Experts of a small language model: width 192.
Below are experts of layer 5 (counted from 0) of a mixture-of-experts language model. Rows are named up (a neuron's input weights, with its number), down (a neuron's output weights, with its number) and show model dimensions 0-95. Each number is 128 + 24 x the weight over its row's rms, rounded and kept within 0 to 255. Numbers have three digits each.
Before each expert's rows: a language model's description of what the expert responds to; "comes before" lists some tokens at least twice as common just after its tokens as in all text. This comes from a sample of Wikipedia text that the model never trained on. Tokens count by the router's weight.

# expert 28
Description: Institution and place names. Words in names of countries, universities and governments, such as United States, University of Glasgow, National, New York, County.
comes before: " of", " States", ",", ".", " in", " and"
up1:114135158142133094118104139149088132102100135173100104141161159139141140145077150120133181118153144135114099122153147130111136131119135135133129074120130134132119089135157174135123103123093110106135164118122132126108116106106105144142156097165146128174129132110133173129122111121111082101
down1:133121073165165128168143100137120176113142097104165129138124129131120112133146099154133164129118161089134152163137113069165135153133073157118144123158163128147106147138162088152124161133131132130153120133138122117133125133117125151131109154112160118103144105173109112120134101141091108102
up2:156120126111116139121110136146161146148156152122142128065116133117098135119106160160127112116131119114125082134095104146112143157125139079159158120111170131138112143133130141116163121145160095122107108109111121140142168136140127162117202128154123144103132072117136153119154170099140117124
down2:093176146101077136153104150153126140168082104111126114076097115112136097125122131135126148129134088105136131125100139170150112108077154133158174147132090193132137168112125133146121156099086122115119120125168144115133168140096145165119131100102147119101139078108131152159077148114156124138
up3:087120097124143118131117146154137124101104128120077150180116141143109106175130122111049123090112113129120091127102121116159175108114150129159173104082128145097121127123152129111112104173167134099136137144165132098131107151143124142125144106149106129135113125152132178151182149130142172138
down3:138128156151174144103127106186143097140133109081118063130116124139127129089137108137168095132116080100160167114136133114128089141143160119184111148123105153158138116188152117125104134104103136152141148128131139138140171111114122063151124109077154121113113126131142089122126087131120143114
up4:120118135142120118120106125143089102137114124162126108127170120149112117135143133129098150131136141158122119162080146149123148151062154095135147147150135099177125169107119167123126122093138152112130139157139129103115144147123176127074142155101115154128149113111134133100078113111146156163
down4:146137081155084117164091107198122176134160146122106119123164147081157106114114182136081115172140188102135122145125150142116175135141106165125148151115160104114113163155098109125113131115147114158124136049079104143116140117063103151165147084106094142141124160154152110118145102135126114116
up5:112128131133136165138141102145106130136110119108101119113172087118161114144066176123118182131100101124124110107146166125117130160126099122093143096099170118149124175153144188132147121128128135112176136102144146113112129145154161135110113147138115108110065135143117156118138108174103179134
down5:154126122151128128160152120117134108140141072088145152095145136115134137134119112136139170077151117051145125123128102147168109130176120142175093135129167119112097091085112148118122122088119141179147105085141126106172133106103108094137136126114126146142116098130164135124108124111103111112

# expert 53
Description: Noun and name endings. Word-final pieces forming nouns, places and names, such as ia, is, ity, ism, y, as in Illino-is, author-ity, poet-ry.
comes before: ",", ".", " (", " and", " of", "'"
up1:136098106134121125165140103115111133143150090157137155146153125131119083160145144164110158119133096102111131079156099114100157136111152130137120133139156119149133095092145098081128180121135106133121164108096116138119114124155084127136121164140153169128132128102089168087157135125096154128
down1:143132155101127133114087106125148101068113131119119135140097104127124121115136144096087150123116132083108114129100107071148151159128116137157114145106124144101178146202087109111084132110154122165136107119112110146120119152113139170126119104084110113147110148102137114108128117117123100134
up2:139142077151103150133117133155103152123109144138164115129097150091147120136126098163144130103149121116136144121116113130148131169080124130087120138123138112189172158160111085147135176133147121174119155123127084101142148194072098111088146112164164119095130099144153122154080128116138143128
down2:119121138129157109121099126157102119126106125143113176088114067178115144142135149120158131113142129151130128096158149089134140140111213140170121117142126140116127085105137124106092128123123147111169081107155158167138101154157119138120097141085088131120107112143109177137158147126153145089
up3:130168131166164147162145160125134140155133113134115135125132108122121148121122118120100190096084131140136111075068150142145164093127133122114120153166094139063119147129111151139149131111156139112159127139134159102132123108157118115144118105164128119140123135103099131105139088135066113183
down3:134144120153095095132112161117113130136171202119127092130135161107150116147145106156127146122168159097129119133180138140131133158116168117029116114113110132122095162124143112156148112167160133102137113144111141140101129114149128077141142136149097169145133136117120113139155165133124098136
up4:123146138140107086111096129139139129110151151092131117119119154143091091118121177152147122155177150141138140089115137159180150154139096120137122155170125118100116114142119132136191146085113137124093099098106122122140129166138118173129130138139121103103136077098139147105118087118124124169
down4:108122101122139098160083115093146087152118131137133126130159140116111147174145117116111105096109133154131165102172113144157176153129152123086111123102105157079153128114141109145133124167153086141109081110097100083070156115121174162131097121096131113085135147143076152157139129133159087131
up5:138078118149160130141169160104114144105138126152119095112119128144104101127096099116155121119132148093158078154128119151129149140125158122113125149163102140122115156102113140150131120142159169141134154134065135106097087099101176125110114101142126113121164107129093137120121098107152158124
down5:102110139095096126136135129155135130132101177087157132115152124143163140105117135116105163129116170142105163095152126160160114114124145116121109115113168159155106054151135144094146162052121152144135138080137155114114139152113112131164121167101114139146155167174093121157123166126108106162

# expert 47
Description: Verb endings after stems. Suffix pieces completing a word after its stem, such as ing, ed, ted, il, as in rebu-il-t, refer-ring, contribu-ting.
comes before: " to", " the", "ity", " a", " by", " in"
up1:111059126123115125107149140186106108109112149126122131128145141105103105168133109129155188145102091081138115111131120148110159118108148151114131114147102129157148126120143132111119135103126131141062160170137146132126135120123112117126116134163091150113134143052179152129143091130096146152
down1:120106136099100112115128118137178167113101123147127166112087113124121155127138136129102122111168137164104114184149129044142110085130098084124121147111149152167132142096118143147131073134126112120121141106109166152164115132088149153135129133107102146147111116160127119159128096109116116115
up2:132126142101110113139122163124171128156166149124128141150157119179144150121131149153150171138085119131115119127077144212146125144144107133136133131131132103163159119114123099122096141057145119086160167139089099138125122095108096143108145123098121153108127155149131105142104133103133145127
down2:149116174131165084129081122149136111078121144149129127107141102143146101118125135172155154122126123105148126130149119110087141081127132116136138137122126167110104135128167181130154136135169114153122091124113116115140101160155125131104130138133061150145129101161134149130172146143159106095
up3:148127083113125120127111135112147197143141132130118088087151129115103130118148149106098165126106143071153134115136118142100114129181125166143088171113118118126106119072121096112180130130069123128097168109125113114117087150153146142131088084105148154140111144135117046090134165127130179144
down3:078044141128143114105154058105150134140113135138107131134148103108097168131132138111126138140151159133140174087123085099140156155114147091128114136120115166131128126142118108103124187120129137131126154158153140142132115119132159124148153106122132094084120138113141110130140110116132126109
up4:149102152106137121125121105150117085160099130102081143111134137128132156139118158161162130134112121125149093105108133109102167138138172130124176113116178118143114112098135116092131132173138100178141161112127136081139153135105076096145146067088145099155164113143129126144150118125119147095
down4:104143128112130203053163116104129125089153138176154085090153121128135154109098106145093128142107089124099129152154139162116116137136135112147151174157146083098151087144118151167119102152145137128109137113166188103135144118103149152100098118134141113165119143121150090143117131100114118135
up5:107138087167102132112144128139145092130093145152145137163148161100116127142129112112096162117154089113128140108132112118086108153124141141117136155118109078166115138158122134114103067117125113137092103161128143127165104142113161113110097075166114138146129136122092158114094108092101152124
down5:071132134159124089128151138081135099115123121128111153065102133109126106102123121127119087192142114109096105138139156115139141106131114122163105165109139093094159093124140148122101106120155139149146095148155110133134139129135110145136156157144141136164116143131109133082152175134090142162

# expert 61
Description: Plural and verb -s. Suffix 's' ending plural nouns and third-person verbs, as in role-s, pupil-s, play-s, operation-s, bypass-es.
comes before: ",", " of", ".", " and", " in", " were"
up1:094116168127171125117121147132143154119117105140128113112144177140115122083128091140143132139135063096121157097147102107123143121122175128120130214100143095127120108124146181114116152159146102127137126136164104153121151167125164080164112140120117138136088080100132158145106135087142138152
down1:165097115081160132124156098111131136151115126138126087153151154146132123137192131186109096139123168123172167104139127130141126119134125103114145125088129150140130165118129098137136111092120134132074127135135120128101160143121128121150101093135164159090127131110099137131092089140142130114
up2:129129110120126106123088118105126100183140109130125119133129132152123143119113160112111118160122136144157105143134162123081179117118160139161105130079157144098090091098149173096124152109132158112122108103076184184135132089116105137100153118155128137122111102157137123091162089140141084161
down2:139081104105185113122121136129118141130133139106137108152130118109114108126118098102132143079178153169083151152103128094124141131117095133137168150150106118109124167173133115128127072099121098088106083123131142133105133150107142130128131108132138152115139141118105132137138090130138135167
up3:127112158151120169150164126088153114118100160119135141142125146100074120119191089116157127140091144149144124110128161124123186133094136143140158161126150125102090133145148133153095147142122122109114082109180100098142106081106154102112136142083138139130152115125085148107132189091108103120
down3:152096158122143138140095132138158156151134088131121128157090146141144119147135111078166101122110137118117157143085113096126140122128154114104111119111147123092125148139178102154117140122113104173144099149122139147165155115124115130127110114126149144101130158170130118107139100141105126128
up4:141165094171081120126078158144143160123123107099163112110099127103131144148111141092103129104136147157135165105117133068136113149093093120135145129158118137102141124171073141174145110154099103149147162136119139149099110137084141133103126139134123129169120132104138158081129126129158097108
down4:139140085120080093126142164122139135161157151108144143154165156074077097162181142150103101146177139131116131103135107130137135110102162118139142118104124132147116150085106125131158124133119111092122157146116133141157121183151140159061109093135146097150126124116146132118157108102083118074
up5:154114116159130117135119183121129116113153143147121142152155142153081118092142163127147109131107181096143112137111105145115131103141136120125076124134142125127125121110113120109139080165166136126146156125102094134144154158154103124139139100111114180129119130139095083147099137167130135109
down5:151123139135099128145132130108121159144120187095116146136157148115057113128118086135117167088131172109160148160102117120096098119098145102105156117161159128148142133162115150102119132138133123111150098123103146145143099185093098102116166136140136163170137125072125120166137158161109132152

# expert 30
Description: Mid-word syllables like -ure, -we. Internal or final syllable pieces in common words, such as lect-ure, ho-we-ver, ele-ven, ri-ver, Uri-ne.
comes before: "s", "ed", "ing", "ment", "ver", "er"
up0:142164118152126146154104141113152130124126124148151119172088144081126145142159100158161098139123167105131114119160134112104190149089143104145133140128122131101120094145135126110095110147116131167118093134047124150134170101115144127126132115128115156160146115149090111126160155099101109143
down0:125158114134165102139123133070105148137132105124137111087150156132112178082123132116155129104151143134119129163159110124103105096124121104157155142139093115133143135142091108085106119109084114105118134149128148141126126123107165121090151094163120123162137130133166127090107116123138171087
up1:126128110087121134139104102128117099082139141148138119093113107131136144098101105095104125164142125114122158054113123121092148131145117194121141145130116090128151128114101130170104132176149098154146154128154161151140148115104131178099180089096117115144132162115155107134139132133136133134
down1:098131157118123109056140126147162122158134113102143145171111116114135135156130116129205159170111148129142139101133101085105097089137066160099130113131102105140127128126106113106139094110120101105132128127113093128119070116148112121110149150111168180146136107069138145159115165144145143116
up2:157172139150101128137119108096185135107119131165129115123094147141159170141132164110106130109174082121125123090147173156108142109077103140114120107115139101128140107141116187090106101108107117110148105099099101104145107126144129116152120117150109138153201125101111109120085134151135155085
down2:112112130142137145116106160117122132110170137195117157154138139108079131132124128155078120081141147138123152151123098140156169127122130140126184107128123123126086123143103138127118087127144138117133128121130157122129132131140150128134146165140137117160149080148124108141096115092122102099
up3:092099117157156118128150132138125111104096148123168167121135139105141133099093179154144149156133164101098119155169165118155115084125132125163114139124142127148130136073131126150123111085166135149111119130110154141177149107131124121127124134140148127115136098135116110158120101137111139137
down3:127077126116111073135110107157118127139117098115134091121171117123130090151155080152148180144151111103116136146111114140143079123109124098169102124141099079079155140132136115103153148099109128111124160107154151127113099150170118140154139106131101120155155123140151124120099122100155108180
up4:085150129128141148118100109142144082149148093143161098126150111075157125138103115058104146113119168078142102115146111148172129129099184177120129157105101123135154132131116156131113093080137118140108174086123155137156115151117150161114107128084104132122115094120147140160128102126138175130
down4:105127108128129099133110173131147123140099149162135138118165155169125110091171109128139117119155156122157089148150153119163157101118113095124140147135087110134109156146131128126121171111107179107089128128158139124154098111096090131132112069115146137140092093144159109132135088165141128129

# expert 40
Description: Of and prepositions. The preposition "of" after nouns of measure or membership, such as depth of, length of, member of; also by, between, because.
comes before: " the", " a", " his", " its", " their", " an"
up1:129116135095120087158137117117133158123125152158141109168141131150145137148118128123173141150111144111123123113133112195104159114155134111123120124139091118096143107146144158090110110088135122135140085124146109184149107136130143122147148092145058143069096101138125171117147103130151112138
down1:126122085148099147127142136143138101140125104144135135142116175121157152113143118152111105121121099128149146122129122085114089141123154103137134124138143095138097150139112090151109122151102137077105135131115146114074115120093116111135137134150173131173111099120154106073125127085095134125
up2:161155115135129112087141173086126115148108129142158126111100127173117136111105140107113132129083137107179130146152141133118136111163103147140113091093103144137140124101162125100097137141093129126153079144112094125121105136146128094160140103099116120144135125113162090149116137089144093146
down2:128100124140107127142133147107116133108084178144148160103144102135085118126119084143107110151115132095142115154110136119123061168080149124164104088131153171139189126155092142131089132097142118100143142146185105117098099120109196176101164145092141137078141120104128167090138126155122169130
up3:120079112148099102107144144117137118104101137101139129132142097118070153130117145179108131128141100085161048150128164109118127137146145133136134103132152109134110094140089126112120143133141130141112099184132108158124136129160106129156110132122123147154141107124176150117143141116139151192
down3:093127163167104165195151159135106152125118095163134117137164137177162129140128133125110163102149140188162146140133140121102160126106101109165148131145124088134079132138145128156123095144140117143115121105109128133120106131123122143080100158128137146139122119103128170140146110171129112131
up4:146139133134114102183157127077141127157096134119103129121111153123085152124120185094125129162176134122127126149150132140113122120117117130134094119138135132119071145118128114139138126139159108146122143080133097093141120074180096135104135165099150136115165154094116148112119151141151136141
down4:130107089136084129151144096095091102124128154150128180088089126128158144176104132125124163152161150172153131135139160134120127084144163097123133104149109102149080119115087130146100118116095128116165130115091136137164139107132122104117099092144075143143137103104131138100089125116120126128
up5:120107158138139170174120130126101097125137108125116132138119152115111133110121115131082145099132186166182094061185128150133176134120105124133148167096118125137173112092087133146154120123131157137124093134069116104113107085144147122093138118160133131139171135134111122143101153151160104098
down5:136111142154119103078134119149160154104093142124084197117170129145096104135173097106161116121132110125158168170103101149124096159151140163113122122119124099139143148126161118116136102106109135090119129133108109142144163131103177167136149128139131135120134128116134115130130121126132088143

# expert 11
Description: Clause-linking words. Relative pronouns and conjunctions opening a new clause, often after a comma or noun, such as that, which, who, but, when.
comes before: " the", " he", " it", " was", " she", " a"
up0:101129115131089136124128149129105122091093154105143140103123120139091147103157152119112077139133103123125100157143100108156139136076132170115140127116136141133146124134145121086119124120143150138119128086127135109159130145135084097117092149117144105168178110159135114120181116116135136134
down0:123132139134111111133140111121133138116125140158142119110106136148110079147121110150116139137130112127148165085090122168122188147137105125075126118097123123128137159120116181139137132095112180133115122123101157156122092130189078161138164147140089095141092099139133146111155107125084093150
up1:147092120089112111155053121187150131192104068105110170114127127135102118137146140140113137113107150134094118135078180114085134119072147107134127090146115115116124147135106116126112135107151115151124144149086143164162143106144126180154134137153112142098122135133164179119086132110131081087
down1:138154163117139131158084130129167122163101159132121121119131156136151173134143142127141166109147140146164113138114124089075117087120137111130171139143122124099123135116139127126089117147122095134096084110124124134167136115157106139175157147130124140144140118144081100090164115186124102107
up2:116132127094085109106133094167132154149157126155146118133091090097155092127152120103132164147125156132077158139114134133166149100085148145115139174163125125123135135126131184154118144182140147115095131137110146161121053147112126115129121103146140119126119141152155103136126154149137121137
down2:119125129139124155130123193086152107093140140162127168163193114143086107104137123120114084135109141135108114120171135144136128153150140090118144113123164127168083149160085098147139155133099146114119143131099075124095109171144152105156142147108132149156117133107124103131109121124159131105
up3:076136132172125155120128176119119114142098146122151144191158137121135133113087136150123128118141174100096115114109099167147124092143120109106145094145134168130139131184176128151166139154114094181155135163116147101113123158128111165125124132161150142134134126133116110118107107087145139152
down3:111092132103143106147149139105096118097150110164100125089111132136147132118127109144140117147158151128148144125139124111163134136124149126166116142117109140147082102073081101106138146119119146096159106109137105110122139116102147149119138178147123110098104131092081085149135177127162143140
up4:140106128192113107082108158098140135082091149119137121144134133117100121097146149142125145110104083125157111090140166129124146128135122128106161107111123161137122157104137136095096163125150101134121087117127132121099116111124171131110118146162111097162121144162178121100117158160135144123
down4:142127136107136126172116137180132137125175143122093110135161077148150196113130126085115155133151183148176144104116164127128151168119153100118144127141141126129120117152111121143128153149159144107125110112123110103111146184127119124095133172104132142134100106121096138150092107123102133070

# expert 58
Description: List commas and conjunctions. Commas and "and", "or", "&" joining items in lists or clauses, such as organise, host, and run; Foam Lake and.
comes before: " and", " ", " the", " which", " but", " a"
up0:147141101129101139135148180142146130144162165110109147139121133096137174125121110121141133132129143113112088140140110095112091119104144109112117124077139121137139173152139122107134106130148135120114133115111094095121154104127134133140061130153111107095126133098114139122195088125107152130
down0:137144104125106132132124120114151120141133142093127158091129125110089114122131131124110153107126122124173188165169140146108097153131077141153127162189125163126165107139112121107095117107131137140146169153126145114141159080161142101123151094097102115114160156138095119159078115102146159118
up1:137080107138111127141132156114080166089109143113089142136151115129144155114158126148139138124116117135104176103110156152124126163105132164095119094144144111135112126141099106086138132154145143106125115131145122122098096145071096111137152144094131111124111121144117088109085162134137128116
down1:074160094147143132116124119167137087135108120123128115126089169114140123120117159097152134143148183131143081139108114103116115112134125141141133156122127148146148080098140116143101100129140123175132089127079094111135168077160116091086092186137132143125146147134176116089135161181135118156
up2:135134155121083097166100159115123161130117108171159115073111114126133106121117166090139128121151119182125099133088095173151139100109130143150124129084151085125126136111113111138162113127127115100104148142107123167148152126140138190135101109069056152132119140122111072139131083115152078124
down2:116118132133109120143123145145107161120152130159069144122150082191102142149144137119134095124144092101131120107130170135156141152131148116136155124128118120152124152160164134192134081119112140114156149157133102142140131158110133097106118144112059097153139134065131132147142133148154121109
up3:146145089142158123145158109122116140169136122124086108108133139110147152130116150166153078118153162100120130100075150138122111124140113170123135117131091174163082143102125187102135125143104124129124178137142141162169080136089179131125110155145109150139126102140137142148117105122151118106
down3:151112169156175093133132163122132099121158142109156127077141147146110122132143115117130170102126066148141142194086110082149115097081171146111117148124108151089167128167141128119098115115156138125095079131084111118100125104136138130140109132119141125105112145136081117119143152140126139138
up4:110113127108094154167130144107117198107092134119117139132176105163153099151111145146133113164128114173124131124150093158130131134118110128096110084095121122130136161109083137117111160111153107153097127125130105179114104133094126145122126121084112148113131141139150104092146169146089138121
down4:139097137117146099097141124132164083143169093131122154093098105134120144058132094136150160145147095112114119161140129092130129123142169172109121120150109099101110108128188106090133122107111129135142131129199139118122119147153093085098128133147139150112113119145087150096100170103129098103

# expert 24
Description: For and -la pieces. The preposition for and the piece -la inside words and names (formula, Wallace, Walachia), plus -able/-ible and slashes.
comes before: " the", "ce", "t", " a", "m", "de"
up1:118111089120112171129130141174120112089105109137147110118143127152103119135134133130112125088123151109116128153076143109137133103105141107108090104101133098154132165091092109126143122142161130153096143154113120127145123166134176101141141134109144175138118093083158185105117131149141150126
down1:126178139117173131113090134105107120098127138143086093134136166123174155112115156100138146131120116129123107148156121097116149126112094116153165120185113096109149128097134092117104133135128157158106101111102160133127091128140092199133120144129184099120156105110124153115163118062123130107
up2:174104136148104174137138145134159134159082162143182113102155122135192145114160134126114125121172091146117073123122128155112146111138114123108088158149124145138120151142149130119148123142142146122097134132104116101110131119117127133170127097110132148093089121135126078120095118176120115123
down2:163130127105127162092089137154161158127135065116159146124146105151129124095142114148092174140153120139128131183127091082129116105111127113130099097119064143097107130095098101155131133147144131141096114167128153152143111143143103133163160134163096147150114121127168144153127145131154117129
up3:123185092121091115149156125098131114075124135115138106136156083125154092114108141138091121115129093103118094127132112141138147094172112122105157107160156121130135143132111117119167127130115151110119164116111125140129178157114129104152144130164140099120113147135149099152098094138128107138
down3:149144145137105107172179143104124176164131161121111098155091089127160133136132124123141176140152156141135114140086118138130131185145151126096116157114172094122134125129136111096185134173145126120151129078178156124131083123089116152151120121057129122091147158137104160089105133127122117161
up4:147154141120137135127142124131126099096150101111142121152122109112159159098126138118135078152118158149107144141142117138109164122105158097077116117143117166142132081087080115119142160147070106092106140139167103096116115165110118131163129140161141139112133122117102139138173107118137150118
down4:103088148132114110103085172136142105156114123149120147109117128122146117116134121099141097179104074112103144161120097115106144140126138136090138132111099101116125181176124171113100100117132045145134134133117176129155107115171147141148125112185117087128100122127146137094125111145146107140
up5:155100117098125129126133103167132112112131147123102115095091189141130124097136125109118117131125142084108130124131125152141143111133105093159135134137134151137100131140137180139123116106109104117095140124154126128100154108102160095136157150173131148110135109155127129141113146126175123153
down5:103139128157146131123090153092130109125110124128104143101124129089119133128083120144169147105110121122149139118091109130141119083183124101113112144111119143123168162147101103113175134135134120121098092142158115149151147122144110135103110149107154078075139156092144158182114128121128133111

# expert 29
Description: Field separators after names. Separators right after a name or word in tables, lists and career stats, mainly table pipes, slashes, opening parentheses and commas.
comes before: " ", "-", "\n", " 1", "20", " 3"
up0:144102160124133127135161145142122125135151144113148136171151120152117129138125147096149149130099110129147129190143117114112112068140127130110101134134133109171128112177100099097136137114146167124103112123157126135117157102124157131167122096149141117131114096099108102137117105091150112101
down0:151068142117125121133141138108122141156119085119115129142146133169136145108133118100131177148144121166120108107132097121140139186150116147118139119158154065183136122141141130154184162104129112116118140171139095103137118106156114164154099103116125097124108138110116114123137118121130154145
up1:114164165142119114134141145133148138136134145118132143138150150156152148159129094147140123175084107145136128152089112111115119136151120132100168118138093107115111163148072062127114115147091132143136134105132153088128141159117130111133112118149112150149114127139139142088080112122123112112
down1:135123184137106156171129118152123123148084131121097147084118138137126140077112124153135120145136202150131110098081109131141062141128106120128127166118147127131124133150165158146138167138112121099128129109094051126148139138150116142137130100161147138111187134145101132115117111146113119122
up2:110119095097158134154148099111143144116078116149128156099127082069154116099163102094105133106137132119146154130160143119112133122095123154115138131120146140112126116118161114089112095096132158112158137114158145168129142142089183153162120101169109164098119104172155132157115150143132109139
down2:105136182178123132155157168121091095195109111125097145130161135162103115164113198152131116126138108097117138107116116149103110160157163099105113101109101128116123152147135170152132111137101108146090156151100085145114119143169105108123096144115208132156130147095138116113143098122135092150
up3:108131132154119137140143127134117109154151131113120140136122100115148086110118159164116134177110109128124104100108190106091106087123143112112120131143119136124122126126170134133142094082131138055173175141141155126125102112128160156110113111145184123139136118130139143133087141157124114118
down3:102112136131173096156104119165126142087142128139152127145147148157099111086147089140108144102114126156113156120151089103122171159138106124173097102126123112114154160133167087097097116105126122152117103108075075134092127161147099087152154152093104154125101124152171106149154123141136129148
up4:118112113114131125123073105133085111146126125091097139150156141123134150114124159158117141095105110144134112130112124152163110127095140149101088107161124106159112122138147134111139130148175101146114146139129125121139180138081170104108151132111146182163112137121123110127144117082168123127
down4:135095123094101082108075153122134156125167124113096084147140151115151132111143133153135118135142131179144123137141134106141133101113155158173137131142105129149157141108107144140093083118155132160150134159114141154151150110132104121128138138084137091137119132142126119125134154122193169110

# expert 14
Description: Prepositions after verbs. Prepositions right after verbs or participles in running prose, such as from, with, by, between, about, including, as in came from.
comes before: " the", " a", " as", " his", " 19", "out"
up0:074088158145099111146115149132128176177105136144129108115127181097127134117115148136157114096110122121091140115064092156085133064117132167166153156138074149131110130107143146084138163163079140127177108166132122153158128136106144116126118143090104102137099127142145130143129095177153126129
down0:139127128115173099105114180119139126139140120129141091149091175111101167169134114158112163161151145151129125174087116125122124158130147138125165129100166119142121146127149130081136122125136141136072104088148111100124141122145152122082149125123118122129110129086111139106139126120136111078
up1:132153111138155180110126103146115128140154159128140128139112110135124088127133183151108101117055119102126133165147122157115092081118144101114134100133121115101140152110124083139139091131124144193142152121104089099163123132111115115121117129126144155094105130163114145114156116046186091109
down1:127155137149096099139131146103097155160097119162101104150156146151157111155131089113112110125140121114142129139100068135174140142122164139138121143064145156139142107143153165114102192100105124107159126111137117128138109120106149116135144140112124158138169115134125105121091196102092143142
up2:155118090093095177108067135164119144186078129154130134128139122142107136137119180118130118098126102183112165116115121128136187094110101110117176100126181102170132120161150116132164141119119115135137138156150099123135152109146101138126098107142096112136138132109151100137127114093133135128
down2:136119119145111094140108116116124088168115135159162143138092111103155119056137135098144121158120174128109111128126115111149114103128151112118135131168089131131113160137126169129136130117162096150122129143131091094160129144163128148125119096124161115155159098176139166148109131139090105163
up3:109126144153154137098151099140171196132155134158088118118135104122077093115080110127146130100161126146155153087099120160133149121154143156123144155121109118102126130093163179101179136113123160117127134117099129132135114114120127154122139155153085144108059112105158164112177147118103092099
down3:105129102104095128115135154097108098143120085110148147138126149128114114095151170127119141127115131134096134128109100128113150176123123114117098113158101136143110144120155122182070152154133132085184133136137141177136146114116106086112125126150139124134148115151126149118098111135135124130
up4:135139138140160115124114112116098124100109134112140142132087130118139182167106113127127101165107128131145158121131100129103146089143167088151111114153180121061107121138148158152125099138178155116095105109124117145085130122124122148159185076169096122109141085130091090108121138142164123123
down4:116134123138150151112088157120091159130098138152131128161145098148163140121114152106116126116107141125118120126100124132105133106109163116129119141170118113132116114138133102123147124106111090107119173156126114158165098132082113153082171176109140146127078117134099154104147121115168095116

# expert 39
Description: Word-ending nouns. Closing pieces and whole nouns ending a word or name, especially wind-ow, plus people, area, Town, War, House, Stadium.
comes before: "s", ",", " of", " (", "n", " in"
up1:123128148160092161127100104113159105131131121143166118112128139129120114161120120149133124109111147101084145131113148119121158092121125150158176128122131133098146156146062142160128127125134152156104127143146116157111117086139122073129119167127105153078149110176116146107114130089141121106
down1:114138084128146139121136116170146119135163176115124127106083104103101113105152131135141188115111090080172089104159103132150129087138116119123109143180127121151102113081157109096153138123112148190098139108099138148163127118146121154172137072165141150100126116124157102154146088149165131139
up2:114150113108118132186179113144152159129101134124168085142130155126121115089124165123119135104143159134097136151133134120134082120108131119115087171161140144149132131145093142108165127130141074154134128126135102120109120094130142156126102145127148136113145128160141094102134101099139160129
down2:117129137120145146146125106156131122150096139178090128135101135130123132113153123141096134118127136165101108188145154126104131159109112101127125100156084134139141129189070090111112107122132166098137122120095142139145119130185117128092137131117127111109130133098173152143139101139151099157
up3:114129087102080143135148147147125091107145136125129121134152121132137161151170120117157089150160119096124179108126124172098149101160139123163098116139150131133119100115141141160148103146172117128140135120138105156172149095095159107114128101136124157128115107113132097132157156127099125225
down3:096145137174146107157153140132143112157126105128110124125167137121104136111104109157110145124162167141159126116117123160121128097139101085090133145126144163139141112125141124105091151152130118099123133130101126128153145105123119129151139148122172173109156143127103155081115136107157151109
up4:113142107132140148124135120112143102185133176094111095141125139142125130155116139136122142111104105097130132137068119164143133092107158111104128106134162131146134104076129108127144123101160109103115100109153100118156150121130127123165130118152143112141112093143090147088138138124167144131
down4:146150133157135111169111123135113129138118130121119112081085104114120144109160122134119135114096140164134146136127154136146149103145130158179141113134136112146069100116175127095116156097116124088127130110098149119116131131138138108148129152114105100140135153115126122132168118127168121121
up5:111134125171116158158139118132122135132131160130131089119160177139151082097179113104148150078104137085118138163110155133106125108118111146134114153134140123128143122133112147139128152107110081165100131083073108143105109135119152070130159129155156091142134092120104101104095172112162160135
down5:151131125129073093113137186127154131102128108124148127119130117117117099164142136154105128149145121139168134135159165179138148115159104122117150168109127108128178120117150147161082120140059116174148138109126113154117149120107125138111116110117106093124152121162111104106100139104147119144